config.toml
num_hidden_layers = 10
hidden_size = 512
n_experts = 8
experts_per_token = 1
d_expert = 272
d_shared_expert = 0
hidden_act = "geglu"
moe_layers = [1, 2, 3, 4, 5, 6, 7, 8, 9]
router_score = "sigmoid"
normalize_top_k = false
routed_scale = 2.0
balance_loss = 0.000177
balance_bias = true
scale_expert_input = true
init_std_router = 0.0117
lr_router = 0.00101
vocab_size = 4666
norm = "rmsnorm"
norm_eps = 1e-05
tie_word_embeddings = true
optimizer = "soap_variant"
learning_rate = 0.00545
beta1 = 0.95
beta2 = 0.99
max_grad_norm = 1.0
batch_tokens = 131072
max_seq_len = 1024
train_tokens = 406600000
max_steps = 3103
dataset = "wikipedia_en"
Below are experts of layer 7 (counted from 0) of a mixture-of-experts language model. Rows are named router (the router's row for the expert), down (a neuron's output weights, with its number) and show model dimensions 64-127. Each number is 128 + 24 x the weight over its row's rms, rounded and kept within 0 to 255. Numbers have three digits each.
Before each expert's rows: a language model's description of what the expert responds to. This comes from a sample of Wikipedia text that the model never trained on.

# expert 5
It responds to: Names in tables. Pieces of personal names, often foreign, and the pipes and commas between them in sports results, credits and cast tables, e.g. Bergstrand, Seles |.
router:167151126113118117093171142091126078158120123146119137116176122093115138100138138119153159139103122111143134130087121135126153135129080150110113139125091107115120179098126104127078098117117153
down0:131116113121119137127136119117118119091203161105116147149145102102168099110131170096090153099116149151129128104124090127158085159121129126186122144139106070107139157104143122192079148101136105
down1:138163124122108151140126105137146126097122122124160125121117102174137127091128115105167133119147105172116116147129126167152121110145144157106133119159093090129122090087151112124101143114113106
down2:114133123104113107146155125127107184134115113142160166123101106151119099146147065106099123125135110124109148150087182161123104150167132160124131159125154111118158118138140144134197143203152130
down3:150128113158123191145121071107154123139122140137101121160099127131136159164144158146140112135123121124104161156168142098100114126137126161126103101117115121148105141147118131109097119105120127
down4:126158119104170145113143135123132116110126119120102115133141117158126148162133104088150110114149142126158101148151105101146114112111108101100162144095135130086094124114147101134127097128126101
down5:142153155185135115111089130124148174132129115128125155132122119128140117132116165143167137110179126146108092145121118128156098093103142099131116098124127134155106139156137137115114158152138117
down6:131113216147131164111184123165116128118119147137123148150114140151121127100141129144115116201093175136120113154113107134159109125146156165136137119133093126125138173114132109134123158128155152
down7:179135131090086125151128128121166140126103083139126121134147144090090114155174085119117103123145133101123097119141150150126146059114139104113043056131125150108097172095138127108154110111168122
down8:128132145161100126125156157113102175123149150102123123191117100146104161114110142154108176123166117113138155151113160161135120130117123100118073099112107149107157126090084120105108140087118113
down9:103139144128131102129163091115136132121150073129116125133105145137133241118129154095139129083139170144140160105115100154100122124097136130141118154122147150134117144111111167108104107097119159
down10:148153120132081129123101103139114146145141144097183149101137134123109108107067138156105145121129153114126159113154149116124111127140129126145144136101109168177150123173121070101119110104127127
down11:099097149119129127132148178128149117117103128128145103137141119093155126124141104136136077151075154150170135123138109146129105131097082125121114134131137106155112161144160129138133147153142129
down12:129128099118146155120118126124106125131153124106156157131101122153111163130158114145103138127153148131116099099148114165108098134135109145110117134113133116134144162113122124144072118167137129
down13:123141136148120112149160118113144157132120120152135099186138142120132131111082098123161110162116132105158134137103128090155130143137135154143105115132107138141093197179114143116153126148127094
down14:123174147106130117128139154131121145131102119071111089151169168145121151130144123108135130152150127113120103173136150109134123131103101131140132126092153112145171151115123082131183142138109148
down15:150181113107103117163120161189165132116111126091111154123067114129162161118142126101116136151089127097155148128101141148138128094093125122111112080140145126115088111184177131159082108120132143
down16:077137147099158127151130095128125152081127123137133134146099127117109131130132121116125119113127140176143104135118112127111107126120146122145184095136118125143133123137117116107129098130116127
down17:141132082152141105118114148106144103123049110120178098126130136173112134097118167168147072090130068090146139125125113136093127120163165135108138115121141152078175109118164181128155126122091140
down18:149124127124157118078139131136159086117138166149156125127111126141121112133136139145137139195142129132141137145131167170122125154087130141131115133098150112129105136118140149123148111157105183
down19:153095136130136124142144127135115087140171111154139114082172137116111154123118140155133149101111093093136131131160105101111158145142130148106155103119112151123141101124095108132156136135099119
down20:090098123138130139129116126163166117111111125151096126130143147134149106131135142097130143108162097105158164092156106145111059180142133137099106096122129086106122116163114142136184147140141173
down21:162129102135140086122158122134083100115122149141145101109096110111150158147137144155089160125111145193090122118112138121137119164137121136157091121153107126102103121145157139098115136142134109
down22:092128113141142125114159129133077127152136130113127122112124130121090156136127132142093116112182100135131082106125124144132109129133077087121131124111108134092147122105101170107112140177122118
down23:125100142147106152139120168152135138188112155115128123161107150073138122133111132119167131101129150103091143144112144152124132098133130101122139108129080120188143125151154096128084132111118149
down24:156148122116122175148089133130092152131123114124104149125131135128128133138123115088096118119182117155121101116129146120129116154131135128161174145133074117135136093101133133093132155160136120
down25:109133141164158112163108096087124138120162105150135100137124131142126119110053133179131146116117131148110086135127137139150159170111081112109139149148149142134112175089119144120086120108146105
down26:121150070143124167133117122077111104175121126135129129144174179103148150135134101135113161110138152124131075150112117148131113103127168143151114124173110125110128126127137137097123104104113121

# expert 6
It responds to: Space before numbers. Bare space tokens after pipes, colons or commas, usually right before a number in tables, dates and scores, plus single-letter word starts.
router:167161139135083134095148150130103111145153145128122099115145144109109108087138138107141128131112161133128118127105109118160170108138093140123084126126115102131118156124118119111088091111135104
down0:127128110127126141117180139143138147106132144126087117115095122116144120130130111132132140109103160118154112094201184162110112153137149109084052120142131115176127124083091162112190217133096127
down1:145139139128118098089136135084130144131111155101102161086136116117101107153120163141141154123149114140125147133112167156121125129127127161168139113133110105168095091155130119122085163105121156
down2:165131098165153130103167138147135124124119084142120146122133125096100106129101161130129115145088118099132159091172051154092114096134147133127121160164128142107157137051109095094185117103128139
down3:109089116154111148127157134125127151171156133144122139164169095134127110151120164167118109167154105101134085101129124100130143131136134119141132136084141118150082145095112150194106141161142109
down4:118108139115107184154145117147152131175126114116158120113131170164144134069128119114090118157084087104119121157145158142128163120125132135144114141110114099085098100169116102141183117112156092
down5:093116161144106133142090121159139154106103127131075145133125161116081129098123106119089148051092145136119082116115100125093161151142174139137130153125093157140136092115132102138142157107126154
down6:105080109090132100130115166134121074094114130150092134119118105154130105122135128148165130097141088148155163136114149166109143195155114125154138130115148116117133110134098134149124143135096184
down7:117123087125130176136100165104114103107119147118108127162142126147087099095106101134113127154186117113090120098096070118116097102060143102110140134128160077142125085112163100139161119132155126
down8:101101141156086131130171139124122147113153120106132126110139140133146161121165159141123111142108106157133159101090123107107116119143125088116166107129130128126132113123070180146124137133105106
down9:133109135119106121103115128105108110086156130102125159099125122204154163141161160121132150067155122120138142130135140097094157119089132110138146110118136114130134116151161111119143121179145144
down10:132169128150179179132169102122133116116083127126118110157106124158143135135160123106135156100105143148127109111129133194163112124122091113100169123138095121131098172134127134131150153115150095
down11:143129115121146126113118099110156131101118167097101165085114148121091114132110092084118119128108111109162110116133101109136125118122142168159123094177141118118156137115133165160127105137123147
down12:115131127158104114161126107139177124100128145123121148085131089172149116143131137109087098157139121123114124094128122086108151107115138124111141118120140112166098106136149158169133172153149095
down13:114107101123128096139135093098138114148130078093131096125160119142101114116107120141124144089102102125125135118102098123090086140139154080154129109145112105097136100156094130142154092126113155
down14:123081127138123114103147132102134121141159100133131132121123120089116122136082102101094112129174083114119155161135081120142101126195177130100128125103124185127144119148134127115096102096155185
down15:132111133124132129112101104139119146129132132163118133139124139124098118143139124113140106091149127146095130108150119180137088160096116125090132121101125136128129150120090129137104096141118185
down16:151063127176121147134161104110126101128138100135125175108106146149127089147126061091087154185128125160105113092096140171137124102131129154161172137106138163134132120143110156139126150162104121
down17:125136118130141142154114085133096123133161125084132114143087123083171134100093144135149125121169163077139143103140156077138070139184130092114129153118118130122166099069083144139130090119130093
down18:120137149152141140083131128110101141101086160185150086205100085061116131135169110128161111063102131078153134112122168119115108150109127088112090119088148136122133122140122074138094107099110117
down19:144155114130162148188154154106151123116119139085143174141102125100133147135167108111113101183091125133112142150177165141136113093112148151132133137066104111132094146118148143128134143153141134
down20:114126113125179143131104183119100133152143147178131129132161156114094136119090139162113118150184088123091143125132175085128104117141173132136114140113080111134092124164146169118120119095155126
down21:119163145149152152157109119133122119120106107125135128123082128136098165122123102156131131151096120097121079123087110141136070128156116120119091148131158114131116112144136114123152107102118154
down22:094112119170144147114118172135146131142145125091135092090111133141114148139122157110152089153145180161124212149099102138160165120104107150139155167143166148147154116154123147059172093129131118
down23:120141119103129087123107162158133131123148127137092137131147119159128121189133113116190116120102167127130110135144142121148138087094149106107158155168119149139189108115114126125110124113121144
down24:162135175099137138133091142090116138146137102115094105135100148115126104079148134090143134135113098134137141148152108123101148142170139117165154149111123102162143091110157147130094077098142135
down25:161121121169133164173112154079148133140118068159186103129123126141106132144119118128146163123092134111129125140108119121121110119126128141154163139054127153150137094146159123141100103087099106
down26:128148110135150132102132147148120146110119177126116119158113139165132143097131130114135076131160132114084145119134103121129149136110156122169127159120154100133110163112146144123132172178088087

# expert 1
It responds to: Verb and noun endings. Word-final suffixes such as -ed, -ing, -s, -es plus function words like to, with, of after verbs, e.g. praised, capturing, decisions.
router:174126130125127122125163148128150085125127125172131138130174140074155147119135149118147178116108106130149135103096147106143153133141082135126128110142096141132106167121159114105127107096100107
down0:135144132150105092112106121134146174099134154122119147082114153101123113148164139158150086110178114135145090168172106145097148083112148121115106155156132134134121113152126137171156128139124153
down1:128127134139111183148148118113143073139134167124117112126137112137118139105169136161106151147135146130110088138142113124120145088137159104135134108161144125136139097152129147119115112089102143
down2:158110098149140106127112087129123121153099144155095195130152112114114123112112109128166118089086102143102132139130075108083131125121123108117126113098132114134124146138133116149146132099141134
down3:140128121140162118052121140129179115125173185094144194133105155122166098131147145137103106131136133223112128160095161125165152107150116107131179120114157149150141149147184127087079106157116151
down4:118130085162135165115105137104159115125126132121128137150130134168130164140139176135159178130107088139121154098133122137095096147090079170169155141099122081137128094109089123127138127153099135
down5:068139103111114107116136148155117102108137074102174117152126139147143122109109127145112144125137113110155144128117113113112088133122155143137114107113153091141092120074152163124084140114150100
down6:136129121136125056162140127142110173168143130123154118073118112107141127112135140136125139176136115151096131133146120086121140106107156135127144099108102147143154111098106120084159093143142119
down7:164127178119160155138145130127126122138135141133101113129115117111126137154125127088135141161142134129147147122143184138157120147114127168127162114089093118116094145133150123156114113162105110
down8:174133115136158134141133124135145094122141118095119144129104106054143121145101113143151113140089086159189101087156123138147151164136123118145144141138153091145153153131172136145118150095132103
down9:106127099110121154074153125138131109151133115113141134133153119114123093150089109154095142140164097148144167093165123106163159139131109131108118119072093148142124141113113119089142194144146140
down10:124142078147115150131151110128085167141145175156149149135178161133151135075108162092100115138080164127102177145098125118118162128152164156116168107133130119154152125152157181146120164156112097
down11:119162099141190106105167174151147122121135169141122142149171118122112134121100133121141112159093109139103148144124118146126142113144105128153158140108127120131149192134115137149137156125149141
down12:164092102098144108156117128110128097072097129137132113157160092149171103148080108122111172118133175097168108155130143141148140156102109129121148126093114081100121156166133117121116137078115133
down13:100131155077157125159109071085123077126133128126103095072149152105126154135107174070149125112145132140136136143170201142143126121177135139153144129144115118142165113135133134133077083155126124
down14:139143121120140126123159078125149109130131118144113105136157115127124124122120089122140108145116136103098128125126076149119118129116148118125118125116103105125068103126114154102098094139138124
down15:154149108102089172114111173110093088144102162148162169123135116088165117134122160118140167139101136173112135131133099127121130136134097104085096175172130164131122122159143090162147146139123149
down16:144128105104060158109150123137141116104153122146116133146150133176115139121118160135139119147150111144136139160078127139146090113151161172173164104122155153149130133150148110142131143151158094
down17:086124102142092136130120162108150168141171143149169136111166088134116137163100079112146122111117138147106120115116175144156163127137112144166115090097152132115137104121137138130121115161118098
down18:149125119123142148075125120120122142131128111151123106157099137115126076115139098082103102181109127147151158152130119131157141130176102153131144115129151149165130161140105126120108145135160099
down19:127151119124131174168147151129138124132164131128124080141120136128114164134109144131136083087084146132115131150118147147126119128135126089111169142146160154141117128135104129143153135119132111
down20:143134104139090088102148174104160134094109106177093123157149109190146133149119162100154127081118096102138090151136117118120141139129122100135116144150111123102151150131125104110100151133136130
down21:140105117101146118136124173137112105148129094152125133132114150118126116097094081152125117143144133111102100159154160123154127111146122122110080094131129147108139162136141117129149145084122107
down22:111118127143072156116139115143120107141115156107149147106111127126120119143114116121130125087148128116117176107116124128149172163142129120119131164132150178123129121112108151147098122165107121
down23:129110111108137152118116161095131158133128145119104113103093137155138128144164133121101111115153148112151129138136133148074141153128169143099158120118163106114158138168107119162140075106157136
down24:115111118165151126165088146095158104155106135133127121157113137116127129160135105100151157129137101127077166132125097108142102137117123109131093103093155124142112090142116159151143131102117135
down25:093138153164130115174141111111142120165114132143131131110122121158135137158108126176132089110137120097142117107131123177131123165153147125106176149144118115115137177099129126148117098136121113
down26:155175112120163068108103155110095167122108138125114123133133150147131130078115134120116132120131161153104140122157092146146142152100126095159140141134123113103170181140134116105147132135125117

# expert 4
It responds to: Articles and determiners. Articles and possessives like the, a, his, her, its after prepositions or verbs in biographies and place descriptions, e.g. At the 2006.
router:164174128095114105100173166098127074136123130145117098114163115105140124115145156131143149155102122102133106139116131171143147122151091133100103134112099113146113165122159103108091102110110113
down0:054117139136161085163112132155100113140130159154145138086122128187121118131150142129143098090120169113102119158110121101135117145121142137120111119183124136158129126181127154143114124155156129
down1:150137115134174145146146143147124126151091111127111115151142120121083073137118149115098096165112104125144128125138135132086111131137126128101145101136125121160170114162127124127146180114126143
down2:102100102147146068134107119141110119140086094127135172128112161124142145112139127090162171096143146160156118130144137103087113092102153095126146147127187135135104155155164150145163167122133126
down3:111122113178174116103117147111127099131056142125093135144158136160187110097114118140121090131142115169094142163126141109114104095158147118098177148122114128121113155086173139158139133124125133
down4:124142125104141153104091107126102156150123144118172123137099116170119133131125125150063125152137105157137158125105132086086112138157135140078114129102168118116168121144177119122129148131160130
down5:109153116132108119142117106127138086129173164137132147122184123116163145083097162138117111152159136128112101131097166130088157116158136156094146158163101138138172111132127121148130114144107142
down6:153139132086103132162133099148134105092108130058119137099074113140167115110146130128069151130064144103137126078158084163126132082141112166136148155133100130119119109126147112127143093137125137
down7:113146150156135103134112153091170153141148156126171117131121134145100100142144152138107100195139141130125106143127111109120114083128120114169128118155125142119135110150175120097115123114159118
down8:152156105108149145159121143140148136160137101087178146118154150187107127162135102167138140133153130117130190087142115143128153105125149095088133135156097157124154080148125132149128119095130169
down9:129150120134121094109152142084193111125160115107100174091179125131127176124148161118141086115102141105131138117127146106146151177148165137156108138145148116061113140136127118105108105139126119
down10:123163113157107106105155119170098134130100067120108169187100178142114114108126105105153146124131183090170096143097130156151145123139133117122123110110080127149102086078140102129132158150078154
down11:101091123084112146135112141128155135124153127104112124120123137144148139116099127134130138138117142153147108170132116119144153138150113146103108108140109121161085172130186132156088117104116140
down12:137127141086093138161201178149140152133177078145123126102080072104100131127132122139116111152111144133079131122100132126166102141105129143140124124152146088125156139112127086138126112164130123
down13:123115099115100158094109157133083099131160107090103087114129109166090118172133129118140157115135150110132122162113118118149138118160108135126088142146136108155132129109125102112115146183110113
down14:153123125115153104142120122114094089136122115149147143141166114137111142109084117191096168124151160135116117091135136103185182147144133140130111121149168144142149082114141098093141118143117107
down15:119132145106142173161170126101104103145118095106089140124128111141146136149164120092097124125144140109161126157114141160157117102093102138077141094116076158135149127183175117122111102100140120
down16:149108119151097119106126121141152156090138137095169129164133118137149116140143159097154117139135127146127112113125133125186115145146092139113092088150089111139059128175097121141126142138121123
down17:147116123114115145127143126129132119131131148087139097132097139125071084119129060083143135099056131125119112161137101114127142128150157085152108145149106144116127137114139129140086128132114157
down18:127065124134109186105093133147087123101117175165061132120142120143145125114091135155124139136157133106146133133152157091164085132137130128137136140121098124095159117117104136147122135142102110
down19:119170135151143138139141113144119163141136129157139147151112116133117116097154125107115122105118155119183156085093122112141155148143177153138156114161149092123155159156076164150133180076135106
down20:117135127143126119118103123138098141145164120101146139119109119126138124111132096116076132163143147121104149115118130109108133150164138149156129084118146120125134149181085138106121133117152114
down21:115073109122123118115095168113125143113122108141106156110155178138162181120113131123121125134131127133130172095103116126162144137112109103173126116106102161106154142118154157116125100130126104
down22:129147144132105196157095117102117138121115114139112131145148114131093109147127071112127144170155127077136152129115159137095134125114128124145163124168138142120155094086144116106137120150160114
down23:157135122140115164099145130124079155140131131113098110138099124136124101128151149149143145139110148116144146147178120126124078120161076107068125125110154122101096120060098085147126137108132095
down24:145176099125196114132124131083143163119082111137111113146108107151165144126130168123160155103110133134114103120135110126124152121130160097158102093107115147181131116146171088112112111157115106
down25:140125119123135154100155111146106137141114131107132104130134145099099145154090126105110098134138136127160147170078127117110119146131142167154142135134160111131074112141163172108119139131114106
down26:093121158102106083143170149169131130142104110129123128152093192164178096140144132144126115145128109123105118163150122098118164134075121133092138154153129122104096110116143114190186121154139169

# expert 3
It responds to: Digits and word starts. Mid-number digits in coordinates and years, dashes and semicolons in scores or release lists, and word-initial fragments such as dis, co, stre.
router:149165091089080130094145148135151099105117110167170144133164113108144108116108136133139156133132139146170115152096129151115184134146131110133091130095116165157139154080108136091084130115110145
down0:127107169115124168143135139120135146155138157112123106158101113156111128131154120134124129122168112119111108126108137121160099137121181111124140125166134172117129139124104142092130101118108128
down1:095151127096145105114142141104075178110121142172163148162089105192142154108099135121130156125128150101158099190129145186118122118155121156107113102116144171103092139121118112128125110173116120
down2:126126126136123127128134128129129129123129129129127129130128131129134129129133128129128128130127131118131124128130130127124124124127128127129123126126124116126126132127128127129127125123128131
down3:136139101126110125203122140125096104134160093126119119176090120132174104125116135141129128113084121128144123115134179133081164111120123157105127139126115087142102125119120148127121130138140087
down4:133100139140146045131131164130131134106166092108104161119154161103142120119134108138118117151137122123127134117074158125109097121138116099137140103117180127122110133079093140119114153076137121
down5:135117115124110114079138091115112096116143141109118119118123118135135100143104121157158164137149176142110116100143093143122156118131114126107096140139108140077155131132090057109090126145127134
down6:154112150148104089154067146105151102147127134096144148150183150111126143128157172137113135167133142077153130138130144129146161135129072117105145096142154146105133124114138172177164123126124100
down7:119140116158116154082114107130152144129141136092110128141112120115100135106086148108162102069146118057126105155136120099111120129124099077131138127097122131171141151160145154128117107133131136
down8:142104111142111143103122135126150131137139138156144088120146123131129099120143158139101133112163139126142163102152129127126143121098126147103117135106118129114136117138113109155150156111183111
down9:122139113082083124107145136116123086122077117095141114122152159155118121111145160111139123108110103174126107096174127127148123148111106140131169142143111140169110122103132140109154099145149138
down10:133074146145113120138157142082177125125096136132126138142127159122120094143159168112108072128095107117134127130133117132109101089109141107134111132109122128102124113123163146143139117139128118
down11:093139130125157134103158106086097111148114102120140137107115105121129096121120173093075147134160098163140105126132103133138156172123170159139120119091138153153111142159138169105155145140116160
down12:130109092073108146138163127121133180161135161104116150146123126151116133130137108102130097103135133142114129104075144157109119089119106135145153127144143121137124103151160120117109117114130115
down13:160170135112123145164149126101097103119126121146107113130097129118117150134089132088107088144143167116098097094109101120124122110119118114152142116118092151133063119134086110153166114104102087
down14:106154128144150151141101119142107161185102115176140123127159108181141102190128133096141143155123124108136106168114145087099166087112075094114148103120151099125132151076127144166085137102142122
down15:159133126164128150115151088080137120143134122131133109098122152080107078102131122101092092141152125186168117141097172143123113128125123179144131126105109121121128094149109095090131093115082139
down16:139115166146100154147158152146134085105118107138076075106145087126097132165089144135127118141160150108135144117157133104114127110173113139108097145126153122079121085159133101117100088143122111
down17:098113126110124155143151124112120120183151154128107142126133107093141117122163124106109179144138158126101096114131199088174116095164103145135148105109144122110082143101104140136146147132162103
down18:136125169149150134142151106169131139127140144135144143158134169121146125102159149156135144137140095121181100132126096120164115136117155137131110129131101114104129163132141096153097100127136154
down19:108108170131201107094150146121125125127142082115126091102170098147169175122140110136141163141122127104120161099145156091100140115150143129134131102104109132134180140116113119133086135128103138
down20:110154129088158130147147156093088143178127137101135157138133165144138088120160152110111144137146130144118126149120156089128086143124116099112115075106122124142091142116164125122122117155141127
down21:120114107167140136128090152067137168134126176145142103131115093128166094115112132135088172083140134124115105099154132141141130112095121177107133114096114094083135185065113109149108162139152150
down22:117101150108151140122145111145130082110152117101137134111095128142131126123139082158126118146149100147154135086100095142145109150126118134145156109151131144109100118152108099078085144121137125
down23:106145128078128113124138121124146112136153152136137105153144119145134157121146186114104132143137136119099131140127079152145143185155139136083136133162153170115119081091128125153112138123138132
down24:127171108131100099101157109132122140145095146089152144095115119070143095128156149114174110105126136087112134146161131120107116180135155120072113103124123135126128152120145142124146163182134128
down25:140151164176131100155122110143097118121167137106159176130126077152149126136096137142097122186116104126129134151112121149166176145158103106099113140148116163123152075102114122103082152105133124
down26:117123118131109135117126128133122126122131133133131137125112131130147121125127137129125129129138132120139119129124132125127119126134130127134116134121121113124122138115121133132122137131134130

# expert 7
It responds to: Proper adjectives, taxonomy. Capitalized nationality and organization words like United, National, Indian, Roman, mid-word pieces, and the colon after Clade in taxonomy infoboxes.
router:168158096076102103124149138094127113102118134142138111089167140113137111132141136092163144141125127114126162090084146158146147121127096159097101115121093120142102164133138133119108101087139126
down0:153144101092110124139138140127135114129078124132145154092157133100129103111193148147181101090128123141138105180100105112128089155156119120137126120124156180131137122097164154137178127131111152
down1:147126122143127136144142166094124157131103160148112139162123113112157147085205156159094125107117127154073121115149094104124125088153136154137191134135159127118111167158139099128127117145150104
down2:139097121146103118098111155135126161113106164137185205093174107110134112105112119097136123160119165104141146164093131163126137154140138131128134124131129107099145100124100107145135127073095175
down3:099166181121088139142085114156129130117127169098144157122164139093112117102106099151113154126147094171146124132128131102113130156141144141138129150104070129106127164114124120150136092129122163
down4:104113120126126162110134143102071147094160080148098060138183112180148149104161159158172125132129107129160135135156149177114115139168154143124125105135121099151099150127165085143156158142139099
down5:109155100139093139117111147130165109155105129123118136175125074118102173121132147098131118104149152098138134128141155145140174077159136141107119138132134114175114109129145138123126119115192136
down6:103163133129153111154111158102131142105129139125141156101161151100143147114128153135084125119149099105132159134118123127088085105139087117137118121133145110123125138183119149136146096159106169
down7:148130123110098129115118118119131111188163107125128138136162151133110098117127091116105111091118137177086118142131103104114109108094139146123135143119092154107113104158114164132132103143124168
down8:129162169057130110192141081118152141114102156127146131122110153164133123160120127151101114129109137133134133094129100126111101125166178128126150081100134148134112113118104115149138109146135108
down9:103115115112131108094125108138135108106140176149128111164083111159134146122100147129125118166088138125102105157115089169149151152120108138147159150113090142145197144112086118083111123161143137
down10:146076123128103146121118112149114106084151122121127123125134156139153115125065109114127122138115139124133145150147159166111099110165149099120120138138134133126134092138115148139080133178090110
down11:163116147132133139114146103136059095137157143112125087125129105100121113103077110114134115128138106153129120114126130117118127132104159147173132132145154119131104112102107159108092175149168118
down12:142146136127141102174097129128097123136117107091146140058101126129121141136144110148170121131103103162129140116134138113150141129120114148153108101107154115136127141131162135110133124122063109
down13:138149129162140095165164077097115156136144157125103117152107141142142126134170131167137159155153158123162099149133161081108186140096122093124122143165113115136127125130118106132102160134106136
down14:126121131128118096122170105199114093147133112137111112135106125076118140108170135185107138089102118136159139097149113138129134080115149101130147127112124123135120110127169141141117124166141134
down15:170121117162095115114122139137101124134160135156122136060122145099155151152144169161133100115123138116123164102159121130153118106120125162132104075103136125080132130151139134152155122114148096
down16:115102124148124141149156125133163159142165138109155154124144098124102147131089136110130069108067104134112142148115113136135131155126138148114123164135134112146082101091142151092088112129108096
down17:137130106102130107110129150141172100098134133125143144160087147139114140161134142095122180128133140156145157151162140109126140150114119195139127134097131155131181109129115137159129105103088118
down18:099103115146128076152125098170150134102130153138103115147135127133175100149082144169150124133089158118111091113146142117129156115141099143101131123092173144124162119098103143098113163114122122
down19:139121082121124118178128108134102137136116144138150150116134107086137130116108163134127130133096114137142098097113064135123142161089101127125083137139092104153106159111135137122125154166155145
down20:143140136120085127147137166137117086110128145107134093133120113159133157150145127123119096146114100095136158160127117146114151094117118124112114093153087142109121105129169109107123120137163089
down21:116153140155124079120074143155133157082113178120143170121145108113164129134169097141120105138079172121123123095124127120102134128089118131132106127170144139129153095100118132115109165141129099
down22:130131149162140126106136131135122135138124123140136130107166131122132117156101141141145110170089139098104042148162132118105098145146139131107186124108162127092176144152161118113153128112171110
down23:113130163140117124162122118105134115142145132115154157102151094077074142112103118113122098158140163109124124126135123143121147147147104106118142160111129113132138133151115134122127116096172107
down24:133106161127115141091125175104170162165114128099116108178143135143151147132114166104127135097157109139144127167110109124112214138128147111153142130119138146119131122113115156112112150128171097
down25:145113102077044147113095103096094163120128143103195132163117152171115090086143086113100137095116103151169133134124143143135135120140107101099099134135105137132146136170120130126123136171128120
down26:150129132128153153055134144122152121130118121147133075174100121107179112136134133107126126118118084157097146175163121173110147111114135174121110141098134126116126134146154138119176144130117132

# expert 0
It responds to: Time and place prepositions. Prepositions like in, on, at, during, until and month names or year digits in dates, e.g. in April, on October 28, 1979.
router:183132135119116100109133158081130103141148117124149154093150129104148157097117138119157129131082134131140133105104099134146156123124089131092086121119097111120111138110135132132118105132106128
down0:117111106111161152100140136140141146139149159140135096106134167159134073086169147121108104112146178125157130134163134119142117154165137142176130132167125149132133140082146094146104143152126146
down1:152127106142134105131134146133092104161138129110143151139110126095123142097113151140110113174155128154101144172127100110147120137091117134147088080101131139114085153161140186151131137124158136
down2:149072187155079152133099115153109113106100107134142165104162146120120125100092116119103129132116098166103115123155125122113100134183100174080133142114143159179110068114088147152108143146085118
down3:129091090159155110163155110117124143084110109139161152109088130107128129077142099110117069136124173140124098114104154165107130118091134154112146168151142134158114138138156125158128092072125124
down4:148136159073087185096141115127090117111113130138138122147126142154137130120121126114122112137123100120123143118117123131108133104135118120141126131127122130124108128142123094133106124138130120
down5:094117141092124134104117138154116150146142152142156118126166117149143135136142131140121134084147106104123094161103072127130134091116134109149154154115103115139152120173137100116131118127113061
down6:103084138097127089184106144108108130109110127160098167171122136103109084124101119110143130123115136134097129127083087131115137103124083105092131152098163099140128160165104153120133082105145167
down7:131155130100116110111123144114119083109100136113136158118139105142111141094116142171072129130154079146096090156136112162145149126150117140154142123101105091145154095120111143150110139104114119
down8:152103112105095097108158108091129103118130131127097155138157096129097139119114133133128133141077129125145083157154098110119148144155153121126140105123168107132099155116106130124101123128156117
down9:125162098121152136143161099137135115148177140154120095089130134107143180129114143143105158120156173145155137123135173152149140145101151170139090147147111151157147111130161126143086121131144176
down10:176192118148105099140176132167111074130098153110130138151073164133147133104128158140132150102147145126176110141107129135135095126122144129129147130146112205141183128140087148157123141096156130
down11:133134146132078083116097146109081059147147118134152144104126117097132132101161111151152130122100125148113134065167149154136151108113139107100108168121096114090125121082113113140115141116132117
down12:174147097124086108132123123138124139143113091117144101148127129115124082113112117150115147145092159105128168106129155129121143106133136124114120104091157131107107126100141157110099122163090126
down13:165151149107129101116096157151177130140104142133136123129113152128137101133089105133143089133144112145107108094146121108139114126116158110110129106144125186099144123126140121149137137176126148
down14:116099108105129140091118124138142128146108134157128105104108182122134131136116160131140130114111128135141099130137152148125119142117096159128130140148136132130142132107114074134114131111145165
down15:125079103121124114117106111114141136119150133087140120148161163103124109118156080153096136110129098136154108088131143144120144162120126137162084147117136145090161086122142079154153120119097118
down16:146114177147140126150075170135103157119126069170165147114133126085172106091168122148128145128093132104142150158087090137112138110133175129116110141122184128111163157143141151130122160114156161
down17:110146099130141125113117145128083130100168105101162128110119128112097120124146121141168149153120117134108131137129103113125115144129111143122144117152163131151156147135152136163135105088154123
down18:115140116123182141135123107170114128103112135117136158146063126139120135139100128104084084091089096123152159082096132095111151095140116133118159147129140161155122138122094111094143138136116167
down19:161126098117109161144080135135132164088159132117110125132132097093141115092139123136100102123123147109117118204121136120122122144138128111099165158140099136126141083137141118123104162104144146
down20:107106151129090115098137111102152088128093132138121137134130137181105190134161117099102143109079086137128129107076102123130116106142116112146150135102112141137141132154110099128102101175101138
down21:120124139136117103152138091106120144106146138122128110094112125103119135115167125122120161103139160133166119137095130146185162131120085163094105186125142129143108148091118088120113165085166097
down22:141119152107156137167123177106116128149132132086118132125134106086131078124132141147089117127111120136114111140170160077130112150122154115133090137126125147149131177128118139128127162105148104
down23:120152136110104109166078126163145106121135128185083154082122119133146152102132101131098161116161127129121128126127133115139077137111123116144138115171110126108109095112112150145145147114152150
down24:112125070126152128135150097152156122134106099126130112187160118096118133147134141137135149147122159144157167121119169111140176126144132089142172153138128146155131155136125169102076125140098093
down25:141125184131158137163146079135107115191162136189112173089093099126092146152143119132141131118132116103066129125155137136107146132104131142121151155095142137126144090106150134143121113105126126
down26:144135095142091087111102146147108151130113112153130122129099063107118094193133146149185125150121131128155137159132147168148186101150111102130143150121129102111119152081125082116123132136146152